Experts of a small language model.
Size: 8 layers, width 128, vocabulary 8192, 27.1M parameters.
Experts: 128 experts in each of 8 layers, a shared expert of 64 neurons.
Training: a variant of SOAP for the experts, 523M tokens.
Below are experts of layer 4 (counted from 0) of a mixture-of-experts language model. Rows are named router (the router's row for the expert), gate (a neuron's input weights, with its number), up (a neuron's input weights, with its number) and show model dimensions 0-127. Each number is 128 + 24 x the weight over its row's rms, rounded and kept within 0 to 255.
Before each expert's rows: a language model's description of what the expert responds to. This comes from a sample of Wikipedia text that the model never trained on.

# expert 40
What it handles: Table cell separators
router [112 135  98 149 117 111 133 109 139 110 105 123 101 162 113 121 122 127 121 125 134 144 106 132 108 100 139 141 116 122 146 112 168  76 126 131  80 137  91 177 126 136 120 142 111 139 148 157 121  92  95 135  90 123 123 187 135 184  79 159 127  97 145 122 111 145 159 112 107 142 134 167 107 120 113 160 150 138  76 149 117 150 119 131 101 115 158  64 139 127 109 120 129 119 101 134 100 110  84  85 166  92 104 118 140 107 123 115 114 130 129 157 116 121 117 192 154 122 108 127 134 122 122 104 180 117 117 150]
gate0 [118 126  99 135 121  89 129 121 157 154 158 140 147 121 153 134  95 138  91 173 142 130 107 101 122 120 149 110 156 156 110 184 146 117  67 106 123 128 121 150 171 130 155 116 111 121 134  70 131 126 125 124 141 148 122 168 119  81  97 125 143 107 139 129 129 110 137 142 149 136 123 175 178 141 156 105 159 119 128 147  99 154 169 113  97 128 140 182 160 151 133 100 166 137 119 168 157 117 160 118 127  86 141 126 109  96 104 133 158  81 165 112 111 117 116 130 142 120 128 153 159 105 100 112 143 131 135 158]
up0 [179 102 164 131 114 123 130  78 141 165 129 119  93  81 134 168 122 113 137 152 131 114 132  77 127 110 166 114 146 128 153 142 112 115 127 200 111  87 119 126 132 119 180 134 131  86 133 122 173 126 134 125 126 124 118 113 153 104 104 106 123 116 171  99 120 126 131 108 131 127 103 135 104 111 111  77  86 147 125 138  99 115 110  93 146 115  92 147 126 156  79 135 131 111 136 158 121 139  61 123 153 124 136 130 134 130  61 110 121 105 150 146 123 102 121  98 131 123 150 118  95 128 109 129 108 130 108 142]

# expert 29
What it handles: Person name continuations
router [136 128 126 124 105 115 143  92 132 144 127  92  99 149 143 127 122 162 122 116 128 124 118 152 148 142 130 104 141  97 116 145 165  98  97 139 123 145 115 129 121 116  88 145 111 156 139  96 127 112 107 154 130 159 139 154 165 137 119  97 104  89 102 161 142 128 119 163 108 186  89 101 141  69 152 137 164 167 124 149 143 183 109 110 167 125 141 106 152 131  92  74 134 158  84 148 128 137 114  90 144 116  93 146 146 115 135 152 117 144 137 103 121 129 133 155 134 146 102 172 152 167 107  92 146 111 146  83]
gate0 [122 137 117 109 138 129 123 107 133 125 149 112 125 142 143 146  85 149 113 116 131  99 143 155 104 154 146 129 132 128 126 155 159 129 130 129  89 129  65  97 175 147  65 149 117 130 174  97  93 115 125 138  94 100 112 130 113 103  96 167 121 137 140 110 145 135 128 109 131 122 115 159 128 177 139 154 105 141 111 152 148 151  77 105 130 114 144 116 165 148 120 121 117 115 110 131 174 119 134  89 133 102 111  85 131 158 101 133 119  91 163 113  89 176 126 149 129  88 101 101 118 184 131 127 162 106 102 162]
up0 [133 168 165 123 124 142 121 134 167 162 155 113  91 146 135 151 119 168 102 125 109 140 113  93 161 110 108  78 140 162 152  97 105  82 153 160 166 164 103 123 128 155 133 177 127 145 119 122 153 164 170  99 155 162 111 157 125 128 118 120 149  94 122 110 101 147 104 113 146 138 125 164 130 113 115 120  64 139 101 131 122 121 136 128 112 108 154 100  89 139 114 139 138 157 127 122 168 142 118 102 166 136 140 116 141 117 133 124 158 149  82 136 158 110 132 133  86 105 147 142 107 131 124 137 138 179 116 174]

# expert 3
What it handles: Word-initial stems after prefixes
router [114 133 131 154 129  94 119  96 175  70 121 106 139 143 113 125 102 140 144 119 160 186 125 128  94  89 156 120 103  80 180 156 121 140 107  79 135 154 109 152 108 123  93 118 142 130 145 177 137  89 119 129 123 116 118 161 140 133 141 136 142 122  79 108 115 139 127 168 147 140 143 127 139 125 134 146 158 154 152 125 153 132 125 126 160 135 184  87 127 157 122 120 182 135 127 119 143 115 124 140 164 114 113 126 128 152 114 154  94 121 147 133 156 133 118 128 181 127 171 164 121 174 111 109 168 114 141 133]
gate1 [152 110 139 136 114 121 121 109 132  55 157 109 133 139  99 120  76 121 147 133 180 123 155 151 123 132 133 112  95 150 150 116  97 108 124 105 125 159 173 144 117 115  92 143  99  90 141 138 111 123 141 162 112 178  99 168 125 160 132  92 178 151  74 128 102 112 135 153  94 144 151 110 125 114 117 144 149 126 108 155 120 168 138 120 147 117 217 109 144 126 129 133 127 124 136  91 134 139 125 167 109  94 125 117 134 151 101 104  83 111 124 133 140 112 137 136 145 126 108 141 116 123 115 109 157 155 125 148]
up1 [141 115 129 177 124 143 116 145 173 132 147  82 193 153 121 121 102 115 113 160 121 143  99 118 152 140 149 106 158 134 104  89 138  97 115 124 112 119 137  97 105 112 139 142 103 119 137 108 128 141 145 111 117 123 130 158 106 109 114 120 143 156  88 119  87 122  77 136 102 116 100 133 134 117 112  94  85 107 133 127 118 136 117 164 134 114 108  89 160 130 122 135 104  81 124 167 108 123 111 100 111 158 128 119 169 115 130 126 155 113 161 139 167  72  90 152 147 121 114 136 104 182 151  79 147 119 177 141]

# expert 34
What it handles: Word-start c and prefixes
router [119 175 115 105 151 127 105 110 150 120  98  85 133 133 115 103 112 172 157 164 109 136 126 129 109 105 143 131  96 113 178 180 136 116 114  96 109  94 124 137 140 134  68 115 148 134 136  94 143 119 127 111 180 118  96 130 179 149 131 154 116  71 161 166 115 170 129 118 136 153 108 111 149 120 127 127 143 146 108 122 110 121 127  97 120 138 141 128 139 120 113 120 126 165 141 113  98 100 131 107 153  79 140  90 140 116 117  82 158 125 139 126 182 115 158 141 136 123 150 132 127 125  87 114 107 124  75  95]
gate0 [131 147  78 136  85 116  94 110 144 139 130 168 130 120 109 103 128 137 154 134  85 172 121 148 117 104 113 130 170 147 185 153 145  98 104 132 165 128 101 101 100 130 151 125 132 128  99  85 133  72 147 109 136 112  94 115 115  79  98  88 120 120 122 120 135 165 123 131 144 116 153 144 170 167 134 112 193 143 131  95 138 113 102  91 133 139 116 146 137 131 116 140 145 111 135 137 145 137 122 101 152 129  98 136 141 136 161 127 131  99 130 144  81 165 122 126 165 145 114 147 128 175 149 150 106 141 127 173]
up0 [131 126 157  97 139 177 138 128 134 135 127 128 101 139 137 163 109 125 144 101 147 129 111 105 124 170  80 123 120 160 122 142  79 159 120 178 120 128 129 105 140 109 131 177 122 151 151 147 142 142 158 118 121 172 167 125 133 102 125 153  94  95 142 115 113 130  67 104 109 142 150 131 102 119 114  82 105 155 116 166 150 122 103 118 133 154 156 159 131 110  94 162 105 100  62 126 107 106  96 118 103 145 135  85 141 157 118 115 137 158 132  94 128 147 164 125 122 124 148 139  86 131  99 110 121 154 146  91]

# expert 12
What it handles: Word-initial fragments
router [151 137 143 130 182 123 182 112 145 133 136  99 164 139 132 162 114 168 109 146 139 130 113  93 117 156 171 121  88 130 178 118 149 126 115 142 100 151 125 127 137 126  83 161 178 140 116 151 158 109 105 145 152 108 119 150 101 130 119 129 111 129 119 116  98 148 100 136  98 154 116 132 171 144 111 147 153 139 103 122 109 107  93 113 147  90 148  98 105 142 113  83  84 168 147 170  88 125 115 112 125  90 121  71  96 124 122 100 123 125 175 134 158 118 144 101 120 146 131 107 127 113  98 127 127 123 153 102]
gate0 [128 162  77 119 136 136  84 117 167 146 109 126 117 125 137  92  85 188  99 132 111 175 174 131 131 151 116 154 129 159 160 175 111 141  81 116 116  97 132 140 130 131  87 153 162 203 138 133 147 130 134 131 108 105 153 174 121 133 106 142 161 119 141 125 125 155  90 131 108 125 130 121 141 139 150 142 145 113 132 163 108 165 113 109 170 134 138 187 108 147 134  88 124  97 137 168 127 126 137 136 135 108 111 150 132 103 105 119 135 139 166 110 158 135 137 138 112 126  96 117 132 135 142 140 130 141 152 171]
up0 [135 151 165 148 127 141 137 134 130 172 190 147 121 108 134 123 141 102  93 158 135 129 132 116 173 123 118  99 151 142 162 144  97 130 152 161 148 102 103 110 107 135 129 162 125 125 131 123 129 142 167 151 125 106 169 146 174 151 106 109 132  83 130 101  91 127 104 120 134 122 138 134 131 121  95  88 118 150 107 140 101 106  88 101 113 101 106 134 141 107 103 148 158 159 112 129 121 133 110  42 115 155 130  86 160 155 100 165 136 138 132  76 118 111 162 116 146 103 117 125 155 140 132 153  93 142 144 149]

# expert 10
What it handles: Mid-word consonant pieces
router [115 110 141 115 147 137 159 106 131 125  98 141 155 105  82 187 118 178 114 184 160 164 124 175 120 124 123 158 142 124 138 134 146 109  98 135 115 131 129 163 101 150  87 182 126 153 115 160  94 103 150 166 150 140 130 161 141 121 123 143 145  87 129 138 136 149 122 154 130 144 129 137 167  99 128 184 147 133 128 113 145 110 116 119 134 142 111  97 112 175 124 118 130 113 141 101 128 121 128 116 128 135 154 106 138 106 113 102 126 130 176  94 167 118 137 107 149 107 128 136 131 113  67 113 150 120  61 142]
gate4 [114 111 153 132 160 153 127  95 154  71 105 187 144 107 129 149  78 133 112 107 134  99 149 122 136 127  83  93  97 125 128 157 146 117 149 107  98 124 118 133 153 154  87 137 119 142 149 131  98 141 130 157 118 146 130 149 136 141 128 148 120 125 150 152 164 121 144 145 117  75 128 101 175 153 157 123 174 103 148 139 157  92 136 122 119 198 121 117 144 113 123  99 126 151 119 115 109 146 141 118 124 165 124 135 110 120 104 103 131 151 131 114 100  82 135 118 147 139 166 126 136  90 179  78 148 154 142 153]
up4 [111  97 126 146 181 111 154 118 118 117 105 157 115 125 134 108  98 136 157 158 141 113 180 133 110 128 130 133 135 119 136 127 105 124  78 137 156 139  99 107 133  98 144 108 113 144 101  92 142 106 151 145 102 124  85 145 101 113  93 121 150 170 134 154 132 116 136  90 164 146 126 138 123 143 122 153 148 132 116 138 123  84 130 106 131 122 143 188 122 139 135 108 117  81 121 124 118 148 146 134 143 165 157 107  75  88 143 132 162  93 152 163  61 167 143 169 124  96 160 129 138 133 105 170 124 152 141  98]

# expert 16
What it handles: Word-initial consonant pieces
router [134 151  91 100 136 117 113  84 132  89 138  84 128 160  95 147 134 143 119 137 147 128 163 134 120  89 163 132  78 141 161 114 111 135 108 110  96 143  97 139 142 142 108 159 127 144 129 165 130 122 104 145 107 139  98 132 151 147  86 149 102  79 102 136 144 118  97 135 125 150 163 146 147 123  79 126 144 126 110 137  95 110  82 106 138 136 134 121 144 139 117  98 133 154  94 169  98 125 130 136 159  87  83 150  82 103 112  96 116 111 122 122 155 128 118 167 155 147 160 141 150 131 104 131 123  81  86  98]
gate0 [101 124 117 112 125 149  51 130 160 126  96 102 160 119 112 119 124 134 123 128 111 125 118  94 169 121 199 106 137 170 117 123 110 104 130 119 151  93 131  92 116 134 130 136 125 163  91 119 112  83 116 129 135 104 155 160 145 107 132 122 144 100 121 127 132 110 118 138  84 113 109  88 134 170 154 122 132 140 153 119 131 106 174 123 164 151 148 128 102 179 113 109 135 139 108 153 190 146  98  93 132 108 126 103 124 150 124 142 146 143 166 115  93 145 115 154 123 137  87 146 114 125  87 123 131 149 128 179]
up0 [181 159 186 146 136 157 121 143 131 177 137 122  96 114 172 134 165 127 141 123 111 156 132 110 154 119  96 138 146 111 104 144  94 141 145 157 102 120 129 132 109 157 130 134 127 126 103 181 177 151 162 148 136 132 139  93 152 150 112 139 104 107 135 113 109 113 130  77 114 147 137 108 101  85  99 124 127 124 134 160 121 112 117 107  85 106 152 151 109 113 149 139 101 118 111 145 136  79 133  92 191 112 101  99 152 160 113  94 128 115  76 120 132 128 141 102 120 107 100 140 126 152 161 122 116  91 131 120]

# expert 51
What it handles: Word starts after hyphens
router [152 148 122 147 159 115 135 115 146 115 131  55 144 168 106 106  81 119 145 152 138 130 138 112 144 150 146  71  99  93 153 164 108 101  98  86 141 101 102 128 113 172  74 111 129 121 171 166 133 103 113 115 107 152 113 152 149 110 134 143 136 139  97  90 132 135  77 108 115 131 136 124 123 159 138 148 134 123 135 165 163 139 130  95 116 141 115 118 130 129 115 135 142 139 133 182 126 117 115 136 164 108 144 120 116  76 107 119 104 162 104 129 137 160 138 130 176 151 154 119 143 129 116 104 181 121 145 124]
gate0 [134 144 153 194 131 100 114 129 155 123  99 152 138 120 129 128 128 151  89 119 175 157 104 166 111 124 131 127 132  86 159 164  99 103 119 145 151 120  93  92 133 141 105 157 107 108 126 117 164  80 111 153 127 119 116 156 105 101 137 135 120 141 118  87 156 110 126  92 132 179 108 117 125 177 148 123 157 126 141 120 168 177 128 143 125 124 110  92  85 102 163 105 120 133 142 142 134 115 136 135 166  91 158 171 116 129 118 146 198 152 150 126 123 115 138 102 124 135 114 100 114 120 141 144 162 142 127 155]
up0 [137 175 111 172 120 132 127  89 148 114 122 110 110 128 149 126  88  74 120  94 104 100 106 115 148 140 121 133 191 135 140 125  93 101 115 129 117 134 159 137  88 133 139 113 115 108 160 155 110 108 113 149 130 125 112  97 118 120 129 121 136 103 123  63 143 125 113 141 145 149 142 123 132 132 128 123 119 178 111 125 121 121 121 110 165  94 150 146 131 131 107 129 125 138  99 127 184 113  81 122 179 139 146 102 160 127 141 140 179 153 104 117 106  56 113 161  90 126 118  95 144 108 135  95 144 133 164 105]